Experts of a small language model: a softmax router, 16 empty slots to pick.
Below are experts of layer 2 (counted from 0) of a mixture-of-experts language model. Rows are named down (a neuron's output weights, with its number) and show model dimensions 64-127. Each number is 500 + 25 x the weight over its row's rms, rounded and kept within 0 to 999. Numbers have three digits each.
Before each expert's rows: "comes before" lists some tokens at least twice as common just after its tokens as in all text. This comes from a sample of Wikipedia text that the model never trained on. Tokens count by the router's weight.

# expert 70
comes before: "-", "|", "The", "===", "==", "   "
down0:489530511535517471508473534517499456511503533478511471484534496481455489532517478514500501514487519516459544516475523515503494504460514473530526497511462523460495434513473558506496510503519510
down1:535515498560516493534501498495521520537522479492515538433548494512529505476493474488488509487517508497472492479477506506529497528447461466507522514495510497498487533449457558489466509481473550
down2:520466511558531517516502483491518489497497468515485519489493456544446490488520500496512468499481546527491518522479522475508474473477493520484489507497464542497492434482515431464478539480535523
down3:444494509510509520507514470555510494503507514487494518520474464477496490492473507495524501471497515498499520472492526517524500494469501510502462443462483499486489473526524565481506497547478536
down4:478470513530501492502476537534546516510469503494541529499517516515491498489522480530516548486467446508476520492523460484489464529523517509463501489540531488469480575507519513521504521507506500
down5:518531512500510490504467475524490465472497468471490449525535492492524471515490510502486495471514483546493516535537502493514505505482511556548470477511505471495521497557451537475469477510533515
down6:484498467446481500503511492506476484507514495511479452447495540473512492527486544504526502501536534468531515504506482476505501523523506475571492488486493458463488483513495478506469499484503462
down7:510489512504498493503486485519435542537541456540513479460457518471498476519485460490486515473479512497521525477469456518474514523437502469482516531508466501494476549465475518535520487526512517
down8:488471527479536455537462480501498548505494533498499472519499510533501490532523468488491491494457480494512494556516456514547498547494509495502420531474439501480514513510527523471505476542510487
down9:495473538493511491495482504479502475522527485464509521501520422532514487485515527527528499502458546469551419534461523487496512527501476464465465477485469519494507489554537485502488535516500500
down10:487516496513487517477514510491534477490499492493520529525552525469480498506505460498522484538501493524525531523508519519461542504551441518522524517501506478471481511500476476494459482479503478
down11:488466497506502510500488494505498528538485466532510534468454513501499514474513481482521494523508549489467520537523521472489467499447493505494515489532491500488505487555484515513490508487445532
down12:543537513447488501514478512551494468498485495490463493493498483497488471458456503514514452502505492510503516531481517515513518576469531536506513507462512482505528475502507519478496470558463514
down13:510506508499496478503528446514510523505538489521507460564546524560515546480494499545494480515514484513473512510486526515459473527515475486456484457499502476498494476506538465467510489516487537
down14:530468522477504489483491495464507502522502502521494471472494519504537461447533491513503514487516541481526494509472508524491462483507525466463486536503506536525515478498517478493485503487478518
down15:516485499467505511540484498507485483482516455486513466496470493464551468477452444497454534488524502443487504491504491521510489493491526493510548511523436484468501536516428508545503501535489519
down16:436583504463508501495482533530522487496489523510511517517522494495498507461479479512527470521475516492468506506498484513512475483490472503532517467479450508540487513468493489490505477513546486
down17:496500503544510470513502544464494498515524530490488485480565518527479518528460519485511504497532528484497493491491542489481445476534483539493544511539476539504489544485460522529482439482525470
down18:534495521467438497502497478478522464517536507518490484493519483515522520501523540519490563511473542522456456467500506477511505527495523491458526449517555489501504492439520513514509469531500542
down19:495474482480512494487522507451526513513473465511536539509473479464478509459464490469477477502533495503529480462518499506483520494508484511481504513502485493521572471511470479535461447501501507
down20:522514528502530476527523484546473541501455502498566508512515541522515522467505453482436525515474492496482493492515474488503500454513479513448509510540511466455512478464471496499477478507482533
down21:510467481493504514510478510492464520495488504475472503494495502469502496522548484438508488494482474479477542489521484494513492506496491486503495493527527533483507509491484499483483507474452531
down22:497513524501516487494508534499479516469445528505520469504512485538494529490539523488488515479467492516487538519505499482508479494524506463485517529482514544493497503490516427546479503531477514
down23:498512530485518531494489457511477516516501500494481516455457453480507436495474522523468530466489472457499519509546478507477479510469508549488501466457473503489503485494515497500470551494484494

# expert 68
comes before: " of", ",", " in", " and", ".\n\n", "."
down0:476466495504527486466458578496540486507496505500506477502516511507518475504571513498476481537481468493473485485495506490491503502550520476526506472557495511485562497493478525489481519515491526
down1:528457496557537440488482519503486524552470527498534485518510487457524531527518518461550537501500494541479507463518520488517541514510498515524524523485537543514463535541477542502492511497481557
down2:448499464512531466488476467511479510501527529477512506516511493541506470499492481461535482518476515481519515536497459442468452502507513491514474446492512502479487510472528519464522495481482515
down3:508526489526515531553522464502520467488521473506498519449497469473514469511483510518535434498534517503506471495475525506454520511542483479468448495478509482521524505518561499506481487478515486
down4:524502480498540491506521508525531480496461474483460520486485523503499510490519476510490480500565511529541489522471534513493534499516474489520535473578516502476475479515490467502524490502544494
down5:509490513484475533479507509471488523478481517531468502502532469477484498459517491518563546512506513464513530513478485512502456550460516499509508529467485490534498499553507457468510462524507477
down6:505481516491510528496521473506509442473496519485502501522499487528532491525522474461545473522542531496545529515554504489480496474481484505542486461477504523498498468501498529516521494514504471
down7:480453484484530467497492500515498515466523466462455490508454511517509490511511500464474453535529521499481484485471530499485489519516482530515482495503493486450480466459503462480504504420504513
down8:536489539468480508492494461483507512525460520517518492484484501477494502508480454473492502507495526513495530434504481489565477522508536519462471488498473507534455470545550499519522517468486523
down9:495495529463548497528511472535474468473508500509529539492453474502495491519509497490488537513493473462502551527523485546506508524484494564525479471518512507500493515517476491511521525487499531
down10:513512469468507470483488464461456538485472507498518514507459526486495494445501534516519504520468472468495464517511511515520520508516543487494492506520457479441493506473506456518471480508470488
down11:492501511458520535494462519479507491521468500495488493540471509463519477553518487446510513428511511472467495511486482518505520477480492461516485532513517521502532501532495484477524484491519527
down12:554482484487519460485482572514486515555494526475498488498496466508461511517508493458493468474502492477510524516498470507503487552489537486494440506450542541515525502511511492479477504539507506
down13:498501503463542460517525500499549489476490514504525441475547454439519474512525510486519516485499477477445535548503513476542509519513494523502507516485508494520506480505509501491512548465508471
down14:507459538509503496472477491490529505517528523506499442496512554523479474511476478508481546507483525508478521490483543526501506466474479489499530513513530476519513500527473478487538523488517527
down15:448522505516494490538487455540542478497484501468503477522530468535487537520474471475469482497490497479476542492498528480472440468490558509459514516499504504485489505528539504511519547484528519
down16:512519534498516559514523508468496540528474474474561543501486536485477485505496445478495508482473529475476488461519517485503475484465476484509485525466509498516497465552507534505526503547480509
down17:506505457475493477532473509527513479491519516522470509509535530533502519516482562492479551504517510520496482510521504515452494462469497486480477515473462525496510523460511508555524480470497495
down18:522499481472535515467485535458551501504470495538542519486524467464556502510492494478514524459475504478460476500476481452450517496455481483497511517530475477483497484558447509501491508453477540
down19:475549489534534437529501502488504534501491514492524471503488469534502520583536518513474524541529479471553487510530458491483469482521488554510479509473465474475523474483509494492483518519445496
down20:508537505454503549532506457511485537460536554498469527517535529469493506490472483434506548546491495505507494467521477523483533499501458486505534460501521465501491474494515470514492488497520532
down21:479496487454502496480466511513464488480519534518489493512496533494519506534551473481455467513467506495510477540498475458505471521495481525491482540492488502461525471562521529472465507472482552
down22:538480502507522562517514481503456504468516479495512517516513511504500537479499503471487521514501539501485517461484517502573501467552521492458520498509488500536535508430522529516537495504488513
down23:507529558475550500512493520463491498502526531526481521461549517532507497454480514530486486508543506516512543504491493493506495494503494513509529505506488512537502481476534503475508500485437515

# expert 78
comes before: " ", " \"", "3", " The", " JPL", "4"
down0:534508491521473468467498503502518513433520493538493486549526500491459519559511530514523527499524504527509492492490513475483476511546494456495524480530501503525475494458491521503501536503479545
down1:446503503510495508508512544531492467494460513491535497499536482458521512511523508458476507481531476527460513493497565543504533492525521510471547503454538499460521470469498470495557498499481525
down2:514482502463491466497507513473522497500513508507478486544501500559545482446491480498484466467503530516510512562484511537457453480529452469503484500520499513491494519507513536552477536561476489
down3:524504498475519532483563505518504500465468507477476555540480513501523474495568532502499491483527441497479517451476523488476457527480486483510503503521512486523497545489463529519466532479507473
down4:539465523483517480533530542525516524515530494519452516465487504472495484492577516547518473489458512501465488477492534478523492500466500519483481489485527503472465480456519459507502492486539513
down5:510479537513509472512519517481494456489504491511490519511525513512503490537526443445501524535490487478429460482498531493495460525485478486506488480493538486508506513512492527491482478447521553
down6:478428511490520547522497512546526529516475517454507489485463527481464520496506480525493466470495482508496511522486476519486483506487503459521477502472470484535503490491503536510506502499510461
down7:498520477534511487504479536484546496550500513441463500521453509464443501480571493517484479513503514442472513493469530493435508509529483490482577488499520475451501474515484506478473523472484474
down8:529506457500481492522482518502507515491504443516522473450510504470516475490512472471549518477505500508502516496488519516482479465484484492495544527539472495525557521513510545533484468479518485
down9:546481540503533506517519543484486473526488519499505497479448518489544542504515536506482490519498475512509482505537515508510482527512532511465472561510514533482512502493538520505506490482494468
down10:556510487521469473524513516555506479497479499491505501488469453482480496545474463484500492546507473512492492560499494505527536515535497481460480527506519547497491515519493484465464511466511473
down11:502481568518511499556509515500481515477502462586470517512490473523544513503482496538529484511534536544498488503519476486505508497498496485503506463451502530528487461528491505514484539486501549
down12:527478480475518515519503470479476425528510530490472478490537514494516486520486507505506471509461516487460437515494499474538484481533469525500552539517533476475501485515527542504513507495474518
down13:512513502524476506493494453479499524467510512523519467503463493513470460489508503509496503506534540550479494488515498494471499546543489494498487509531512431473521510474496506519500562500498500
down14:501502505459463490510486492512483503485489584523499493477544519492540508500536546496510536495532554530514501437516491510511511452536527501490494493498496490466533497503518494470524495506491542
down15:509463466489495518550517483479504561522509510478483497484508516484475516477505503483487478487524471491455516488472503497540508590519466485549486496462507510506491463513516514505528565453499527
down16:559490514499526469491491501514482503469516491521488470485499502498475483496521525508501523555498485500469517508474478488497501508440512467496517515518525520509464493518486453514478487515480525
down17:466521474451492530464497503490457567518470516487533475526480516504511461508476500504511532472510493473453493522489518483495475515483519489534486496534468499484473572477501511463474484519470497
down18:499501477469545528487506476519511527504520490540492526501462545484520507438506477466505554478485501489466459471497497508526534499468491514482461533525516479455492542497504479513494500484463499
down19:509469453506510535500539512510488453535506501462522449497485523517459472434458478486473497497490527517516519519501471508550525522495448482495519568493509514520537476532480549474500491499512519
down20:552497508545489493517522509492482485527465515467469522474540495463471474530520489522506514510497460497519523442457467514518469480544538511486525517504495496496486533513496488458489484540537508
down21:489493484465443535479501493502534483510503504476448492505523522491502518491524525484501509512494413466495508492501486539462519482498500502486462540474483465515523550507498484475504513524498492
down22:481523499495482507534530487493538511527498486477486521503500450501526520489465534506515485498543486522489508530481515514544472551494516494502488468452455492530512503495496535519500468519501455
down23:491448509497501530529514541496516540527513537497503507497469521501455500504496494496474562482531536517501470466547492540483533495556496521452538503502537500466495522498523506521478471476478504

# expert 61
comes before: " The", " In", " He", " It", "==", " This"
down0:467525541508562508465558478507559544549502476505539539529529493532481489501473512497503499507510489457476462470520510478529530511544494514455528528499533497474487520501491503481503516524464536
down1:478467516540466535509542506506516490512522507490491520511490500442502487483490552501478501498524550528502472517536543529499493496509453463508502510504520502491506485504447474530489515466516527
down2:522501503499489542499521496488497470505530482518535532528562469507456490500449510472544495513527511488447522479478513530493546504446500495448560476484542486498498499506494500505540497470491473
down3:525471502522465499557503502488493510491514520508550489474482524476519483515472501505459480494525494446446539475452465517481508486524497473467485510477546487507467516495455485491468525498522528
down4:472539505523478511509525489488506492507536446489503524501506527532498475514547532505479494471499512525505537499521476546477478487490527492462514443520519481486493523521475503449490519447479464
down5:489473503531538496527522480499480484507518499553516500503520501491469488517524512510468478521490519504452527487521506507538474507489485511491549507561548486463499487527507455504506526512513551
down6:488483490488546498463490520475548490498498507492488493499519495520497507445534509523497519487498515514501483525480493490533480480477493508465553544480453488510547481502477493518501501491507509
down7:510490503522508497498459528523558545486517481519513535503473524496495500505478478483505509546524496424491506430498495527521457493489501500468515484494531487485517480526475509481491510469466483
down8:508484529526483465497524475482476479486549460493485508525477491527522482532494494476496506552484507477505515499519479497507495515526543488526485504478489547469459534535449535483475491503495530
down9:517499484496489518506494525503519443515499491479510498499516467454491522528501495478482486497447471498494518561542480529537495515509455560525483553472479548503479505517448504499484501459499483
down10:526509471535478487459495530506488482536480465525466495465476520466539516527517478510504475526474476496496498534551487497515519508577527530498496529507521485488530502488534531522521486505468512
down11:485537490510488537487516492475514528453463509504512538520506563556494465497515516508487503480515495533482522467562475541511460503528486478520492499502482465525483497497467532511487498517498497
down12:482484523475498496533524522493557513456451505494487521513524515495502493520543539510514500519460476486509488490520487494461492497529520476534537519501545520561534495519514492524506500504481528
down13:487494469452498488508509480505508484489487454533490492533485443495516452492477523534484527550508496542504503464505510478443515530529493446530486464468523478511536519545484516520526513537510459
down14:492539488475488454463491465417532483497494492503517499451483469461507477508468480489523506487485517475504474489461493496534528473487550529523489500511527468457485513502490469495524497507477497
down15:468476503466501545468499478478475463510511515516489519493491510486490527509569502512495513529511540516494470501559463493521514527532480486526513498466448476476509526522540504536494481548493497
down16:536486516487526499528463504575522555505540518495511487490476543525473512500546560531509503540514513535541486499470501480517506486534502548483503480464453493525528477509512489499524529482484479
down17:533500509485460465513531504532470474499547522482462492484481504491527486512518504494523504512527464465502488535436480511517508527522571521519501462477524532512516503516549519496489500494448531
down18:537521522490510548517519491500465498513531506499465528502515520546486507527504582486512521493476507451501487559506511521526445500519510517508536499516544482525548468481521511529519531474472526
down19:490461512511500516484450527476518490491482537509536451489523481521456514531489526481513546504497542529487530513509558523489486480529515519494467534565483495460523455491502489497505466521518514
down20:482474493503494515518485509462514525480542487466476521505518480513485574510503497484484439514460514543524439518531506461501526484504523491509478532507459495514504470541520483506486503504522512
down21:464512463439456515517463515536501489506457523492494492504519513463503505551469452497471481457515521492520511472511494558490509516525539512519469482509454520495502485515495486491516490496479494
down22:482555528486437462517513477517521483464455501487472509458518499491501492523488539509523487481495490512526479487468491494586502451516506505511500457499508536491515510456511460465526459501488518
down23:534471473453534535517483490542467537499478490491454506466498488463541482517483448492480556527509471487481517480489522462538498517496503531485515494548461516528519533504513507479516496508474492

# expert 118
comes before: " ", "-", " UTC", " United", " Apps", " W"
down0:497505484504522521483467510460527487533481448509503485480506467524501502502463500458440458511553506496534517519515492479482506481478482524493520528493482496506519468488446516519480474509513522
down1:494464533494528460529498529489496488513513559469505488499522489562497484489472519551508496518482505488477514502547531545465453501534465487499533505540477514517525509501493526553476527465506487
down2:491464504485445495523530488503525513501510457506514548521500472503480516522511484513502491541521496513482495468484541538489485525475512484521474531481495499501479469466513529509519515523465460
down3:463482490487465506473504510484498516498512540465501471451523501471519541530511530516541515449447551518515491475540513531473525497498533563498479468490523492500504530469466526522545470494478522
down4:521477549516473513498462513489537430484525499484472530488487496547483491528493539495524495453501499492522488505503540501519527489577473479509496534550512527501497493486501501507511452519481500
down5:503472509507478510494491472530517488492489490515504519539489507530509497517502526588508530504541465484497506486514501501518476493505534480469513536480531462467509486501461511508555497514514536
down6:503526472519505508526513504477487500500543476511486531480518462517502484521517514512544491527495497473520493472513525473489498530474541488507521488478487506544515479518492558500502488487499505
down7:549482497510471514461533505530488529494476489460458480457495497513489496507490518484532517498548451455494497521463490501445500480467486458476541510496498539523470514504541512498523471458451506
down8:528474546501446498470540497519520512467524530463507512492496500521493479539481528531448510517478485503544482508524479482493484500497455499481552483505472526535511509511499490501486510503529446
down9:467476508483541510491495552480488479493485517548482502510542506424517497508523557489527527482483504524531517491503509478475479484540529511482513501522494513507526489495490445428499506485495527
down10:484536504485506482474475510476529515519536501489536474512508498530510482478512532530479516515561519513499518521521545555481512477501464492492471495483469531522528511541522528529505466522560489
down11:476474523503480549454515533510499515467497512520507557486490469539508504534493524543511483454485456482472475472523528484490501470517473495510463530485515518504499494499452495520494513479464492
down12:508460505495528504463496521460521520518488545493452515498510547500509551479498456489492471490505511496522521479498485494522492425525489502518514490469523548515480483509522513466515483508523460
down13:474469474499475502498468471456504493491511489500514508483496483527490526529489490493474483489486506520506529511484438506497503474504481475504435471471458506505511509520516456453508513511495522
down14:450529506486507490498473484483524477507510505455491533520456503529503499493491545489485494472489459514503492503567513497472493510517557477497492541495471522539535506465510496481524511497495485
down15:495522510484542497482540502483472525492517453507530540486525502518477498512475471506508507553499462518538495486523494508528479505464503440505492515484510507554522475542529537440492523460483524
down16:510519481488494515526508539482480525491451475514482512537475508498501477482457477485477513522542508539499484506508514499493531503475480505491548523501470515510469502521494550474496511465500473
down17:532478466484499486502519559454506463486532508508501475586517485501539486543490495512489538480480509498507478550514492511546507549551488511496444515474506501443518521485483478500513508478449460
down18:516531534533468497501487518530509478526510567477459477526473485465497508495513464481489454514484510492490471513508478476461456469533546439528526518485517487517511555481477497514492497489534493
down19:507447480471500533506475528545506523502516543506471518470488497504491477466469504511485494517508569517514482515499454484494459506527482500500514541485472447538470511460498477483501463512478479
down20:513506499508475468491502514494502488468502529529523492524499494519490525496554487481520489544501465437479424520507503452504493517505457470466476497521486514472475452492495483446508518496512540
down21:540489544482523486483477513522492496491482498448523514476503503498488443524476478465527511510495513491485507503504501530485524482529502508485492469505508438513515525511457514509495520505543450
down22:489520531568479484543518500510533524503444481525488496529523468483499463521466518544502504501511536531487508444538519536530551464524525498478489487449531500477504480494472500491494504545485470
down23:486501492512500513499531484541506519511464493479477478510527515498527488472491506542455441506543491496516483544493485532503513488516520530489476509474494453494503501469416532478498493495520496

# expert 63
comes before: " of", ",", ".", " and", " in", ".\n\n"
down0:513476474499567523411471530500508503500512508516554471541531484471521502487530534476486482483482461530457476534502483503469498483492461492533527561521502511514525490534495507516531488519518527
down1:555521521490502504483499513486501496517470457494551484438517448493501501534517490475519523465483525537545494502504500512483508536449501542544531464509500488506498547495523493534516533482497475
down2:515428505483515517486506510507494470520492475501529449467504493544494499513479482489469487446468533489481541484531533509505492507452489540527527514507497516518456512496462521502530497488525460
down3:554502477509496456448516471497499519483499486478500526512488477497455501483487523513518500492510485489473485469444530515545496517506486496482547550492527498510544478513538479453511500496501512
down4:545504504530512506525518541483499509578492507496521509511516514446476483501508481469505529515496524501477503465521515493518538488515519491492511506543468547439483507548467515515499509509523557
down5:469518555502516478485483553502516518489509490481539485524498532504524502484506512478509544519486463482450480515528468498497497530495560522498475541485481491447516524510496500496514461485505439
down6:487489485506535507474463518492480527489485534568499476479483529475542486472544482487519554476465516505508517507463536506486473470462485517540465559497500497524524481509484519494463471539474492
down7:518517468472491542511493478511516497509489474503518514541546461482499516526470495471536493501514492510449484494488501493509457493502481500511453510476499504531464526512467498510496453500531482
down8:449521491510506480522485521508535513470518499510469507480499512470557522475489520493487510508484466499477471499507474549534484477533489425463474509509503502477502509538490463521527489448557524
down9:511477508537513486502484514500494474493497481459475471497524491517490472487505521528413490527510503523468523531521507485483465505489482508520501483457500526480501496486475509502485537484498535
down10:498513499497485466495467548485501489522456487470506509497488502547505486543500471565472488497473471509522486481509489460514482498514495472539508524522471514445511493489519549505495495480476488
down11:486499550526474516513470543509525500538456452528466507501470489525485518490495513519484499497523533511494485475505512461511481513474477480500454530536485497515502510498510507493458493534503481
down12:513473494526506481528494481498490530477468545500513547479510505466492514513499523480449488431521520466456509474493504472490491528476466508528479504498474535494538519523474517501505491499482536
down13:474489495538514438499528533495528527485485492477563464493518473503468521499537507476491475476515510479527501498514489475495483492547498516509441520490498475548458514477527480486528517511443476
down14:546514502509491476512512531484476518481537514506506469454551460503499520502523469516485508502479446503484502513491500521494573539488480489498491478497512536531461525534497500463561546472501474
down15:513524519518534499468467445473490467459472490487523508519466493495527496506509505482495474503472482530499496493479463479487484497511485507487508515498520497475491480472497518525502529519517498
down16:515505543469483523456487514500526468496510497513480494526500514500520502528527493493562503516489508490502497461489520480530490472527520492487471481478494550443514511517488491458491479528499449
down17:506522485521523528487499548501476494555504533486517524505495541531516513452493498488494558519445496500518521488499474503498496490517493521505446515487480500475531489539489444523532494495487497
down18:486488513484489495491498466504522471520520521503479507580522476543524482487494492464509537539502498485468505519475536526510495546512483526519477499495530481469510523541457491468501503563473508
down19:486551507504535487526469500491511517543464545504546511479484527456492475493530515495496507454473486524498498554475514503502499575519487469488514523504504478469470522539487487470490484466487514
down20:478471476468482511476480473490524520450498546497525528492464498526489469498500510477474535488517539554512506501463548477525553524485519470497490479500475484507508554485511517493511525509480486
down21:502471462501486505497502472485469470521461508529514492500483469492483506524491518517512454478501475525538520472482522514500526489470494505553523484486488475476460490543507493533481508499446488
down22:500508475541507549470513460487465506496520511503523501485518471476482519479513493542501480544466537489495524485502487529516455461508530512461519481479465481457482486521532503503530468503492495
down23:472509454493496506495485506536486572492482503506509456513493523545510499476508534499529478522475469476534510509535509499445523489518510510506501517503475452459449483511472453469486494455504470

# expert 100
comes before: "|", "-", "==", "===", "The", "In"
down0:538431503508485541528487491562511469515508478473463523512522507516472507516507532505502512483520515485500487466518543456538529506477502504470473483505497518480509450532520531491486466495468504
down1:457527515486479517512492478548509485484492517490509434464471526533471500507464472473503495486517510466487522516517507491486491492491551482535522480501484512522527550505464497525518451508510492
down2:490520528512525506501493555499504484506493513492521488505533504516475514493525501513513525529496493529510514526459480459496483495479525491496472497491513439515487515537475534500476471508525471
down3:484510534493504465513485483496514550517443482498512559472515506519499519468469493515490458491485469485477492543502491519473479503482498507521528512467517528474498504516516573484503472519503539
down4:467508504498475530467464507471524516480521482499527571473508461496531489493498499500495483514461475510503515532523489491444477500504526478467501490511498521501494526515479510508478493542523499
down5:509548485456485503508474542508471497475484518481486471492492532521507490495479494481529508519531495541512449500504528466473529488491504448537523525493506503490496535516462511483530486518529514
down6:464496449516491497479491547471501519503460485516511499474553521474497560530518490487488526523515513499502500510515518495520518476528551550490505472506520456544475498474452484487495504498491520
down7:505455489483509459499486479514523490498510486491557501531497507495512518497563493486466464501474455526499476473496498530498523483486493472504461457506502512476463518472498548470512453534493541
down8:518504525490491489512479505471507518512518512479504513442497545495499480438506465486466485516492508474519483511515437487505508492473506460534557546525489474467534527485465500537526506524492485
down9:489496452533478524517476536477527498466515502481477523522548493530515539508493492497525475515484520505531484491522577477525493502471518445485472499530481495469474488477514505474524505464514506
down10:518510499476501511519458465482508514459457454516524554466510493528502506519497490502529509537515503480520467501500535493532501482494460509521524479500502489512489483460444524467454536511497520
down11:492523500526528455426515504493496510487486526499484519487511534483499438463505476508505495490470533520529489484501496487498466453459471505448471509489513510490489491502502514504465514526512544
down12:529489520499497543514520493513498475483509497503495525531518532461480501496486512462508471491473504530491543495497489486511533509508507478479514505486529537489489490503481497504522521512510502
down13:487498510516516521523461497485481502535498485489464554527510523482547495482452518501532504490479499507500505539536496489488506530511509463484517490535548516508506501496461460474491442539511535
down14:521488506502462508466468483502488471485494483484501471459477475486518503526513519543489483511504534454497509561515513505504454524453559516559496510476487505492490496511472508505511443490506533
down15:506494477515501455504511506514492502470533503504526526508516479495482499459538434509519491486496501454506465506487523527491598511483527494495490532461490491534510541528497451498518503506507511
down16:526481499518490512495498511503505524530500522509511489466485478464477443532491479485478498491470509524499506529490532493473555471462537519483549548549487517511512469513499493479474509504492473
down17:509498513533498514469493463467467495495497517499491530495472493474525496501505503483502548509462531536482502503499488513575454473504501527501488483456521468477479493530474541509516465533531519
down18:475491510500489548468494559431454497485496478521503501472499497493477449514481552501516503493469541551585562485518471497520503508496498517487470515513497500498515492512512514513483540489527517
down19:501519497536474487469495577505487487540491502448544470541480556450492538498531480496527500516504498517487490480503498504473474511523476485527477508499483505486508500497520473525536516480506478
down20:512504472553520497513497489491552507502492499504501488505501534514517508464492510509490441537507477533491519539503520507461519509487474500447514539510528542504525531481487469490497533507537509
down21:527462531502485492490547480526531504457536550469501466488520505516457471465515519488502499485518498490502499467481531517505514472504560507492498518476514477551500465498488496476481508530503482
down22:468507444531476533498471478506470505477488507512459532497532468484477478504485471492528510464506506528433522513506520515492538455490491471494488534495527495518516492539460575520512499457535505
down23:507509546505503474482526469550501519503497544495488509500509500514465509508515481541505488475485474495459496475500479537504482523479526467537461476475423495468535528515519540517555504520514468

# expert 12
comes before: " |", "–", ".", ",", ";", "th"
down0:497484498506483445498491501518458476483517484510480504521523530503520487507546486532489519543527537455493489481508513501479503483515497479527509522483535566542498504492495517514549462542525516
down1:493471485501497501496509514484505506542539500498459479513495507512494518513483503496491476535486477554528510454504525529495443464520527506500490509538510502506529455471526520527491483482559540
down2:488472554514498445467533516511480465527496526517474502495499534503478529506536468534509504510504512468550503489503529493490514494518471512528484511489525516496526495491487468449509488519517481
down3:519421530487493535486476500476510520463505469492484497485475477513480526494521530535513493437535529520460505508503531547532504495555482486489504496483510526517464483554524481492463513497511501
down4:440468499498503500489499520533491528520493493519500500475462469496466476451483508484501486446507527478530537550475521515506501490464485504520509465510504528513482501509490541468556488516515488
down5:557501511450501507503556542463519468503526538525476475512531490491508504448515525495487505520522504487482508528502510491479486503437490481535447494455489485469510517506497522477479533486517514
down6:533477522511485488512494493492534514559508524489498492468500521472512530478482488522498490492438480509523503475553470497510458478469537510504488495512507469449521524518452499519600521501480487
down7:511506503470495477510498506524520501482518504447508472535507512499480464515474519477568515497491555481512501508501500525460519477463493478503500501475518517543482524526479500499458516507481500
down8:481504520488525524529541554505522512499520497518479547467491476497519500469464463473507480492520499508539497495474543535448544486534515520455502496496474527515532465527507508490506520488480500
down9:501481513475498485495517515482485524484516523476502457471506551481537503525480504485494488520480508497470487490501476464501517449532523500521505492487524529529508556523467496522529481501506505
down10:499478466480525506483501473542484463521499470536477497464488503513495500441512521498488520518512519510492488505511494473529458496469535511553445506497515490501529532528518513505538488510476489
down11:519480506519489508521479478472524508509515514491506481495511513493489514537522465497506470519473466484491487505524476476519475489504508475548506478454483513498562541524469474495519501552525547
down12:459524464527555493528514463510506514508506506515478533444523480435517530461517552482451523533495518537496474490513473496537497466519497480521449479469493517514512525495506527490508484507481483
down13:497495521513515488509471476499522479562511484464547504485486470468515515526507467524510514550491522509449512514495475521508496513485488478468549507490516493506507457464507467490485506472459484
down14:517537492524491500526501498469507539498534491456524481499488488501522490488545491497515515481452503538545508501538489496530503527492506528536546521493517453477501464534498512481550562483461555
down15:502484508489549487496511497504512563474522518503476428510512536458495514473507525511507500497485473544539494517524476498466467518507535506490490471525498518495513511515449501532508515486515512
down16:455444490529474475558502489502536490468512515521447481508483506483530494505478508528529501433521509512467492506501509476515492528480527485525544490492523491508489510504528499474540481494514490
down17:482504512474524499501505517507528497470483502520471462440490515460502495521489488509470471557554471503516532511558542509514491494496516529456485449475529520522453532494482522459477509492526483
down18:533477496529469541525492512470489505481467556490501498486477494514515481532472508523504434519550461477510494492500515520474488476504502459474511496526510511472464524535506537473515516479491491
down19:498495502499507505495505497488530432513528540534567527499503496492477461518522470469494504487516545508467440497515485535523490507480503519520506492490434522453522488507453511533528468479489492
down20:494517548525504500538520516526507511531508495502466496496474491441488551466502562503488487476497494508506495508525499552501484520495478497525495464494523519502529492486487581507468515499509484
down21:492481513483437482474503475524530503498531494481464537515523448538513439555477472480514494520488534538484459495506488491518494494478484484480527457496521452512510527472457492470502532446473434
down22:509535515484496534552475528506485523500501521455505462509526518508485554483523488501478496457510466542473506540459486524508504500482503559496482565462496530515503470489489521481481532468492501
down23:484498476512458511477506495497490507499503539539482478514521512477579493516498482562538509484448489485505483489472485530521519506504488492502512556478507492470502498479482509472487516497497468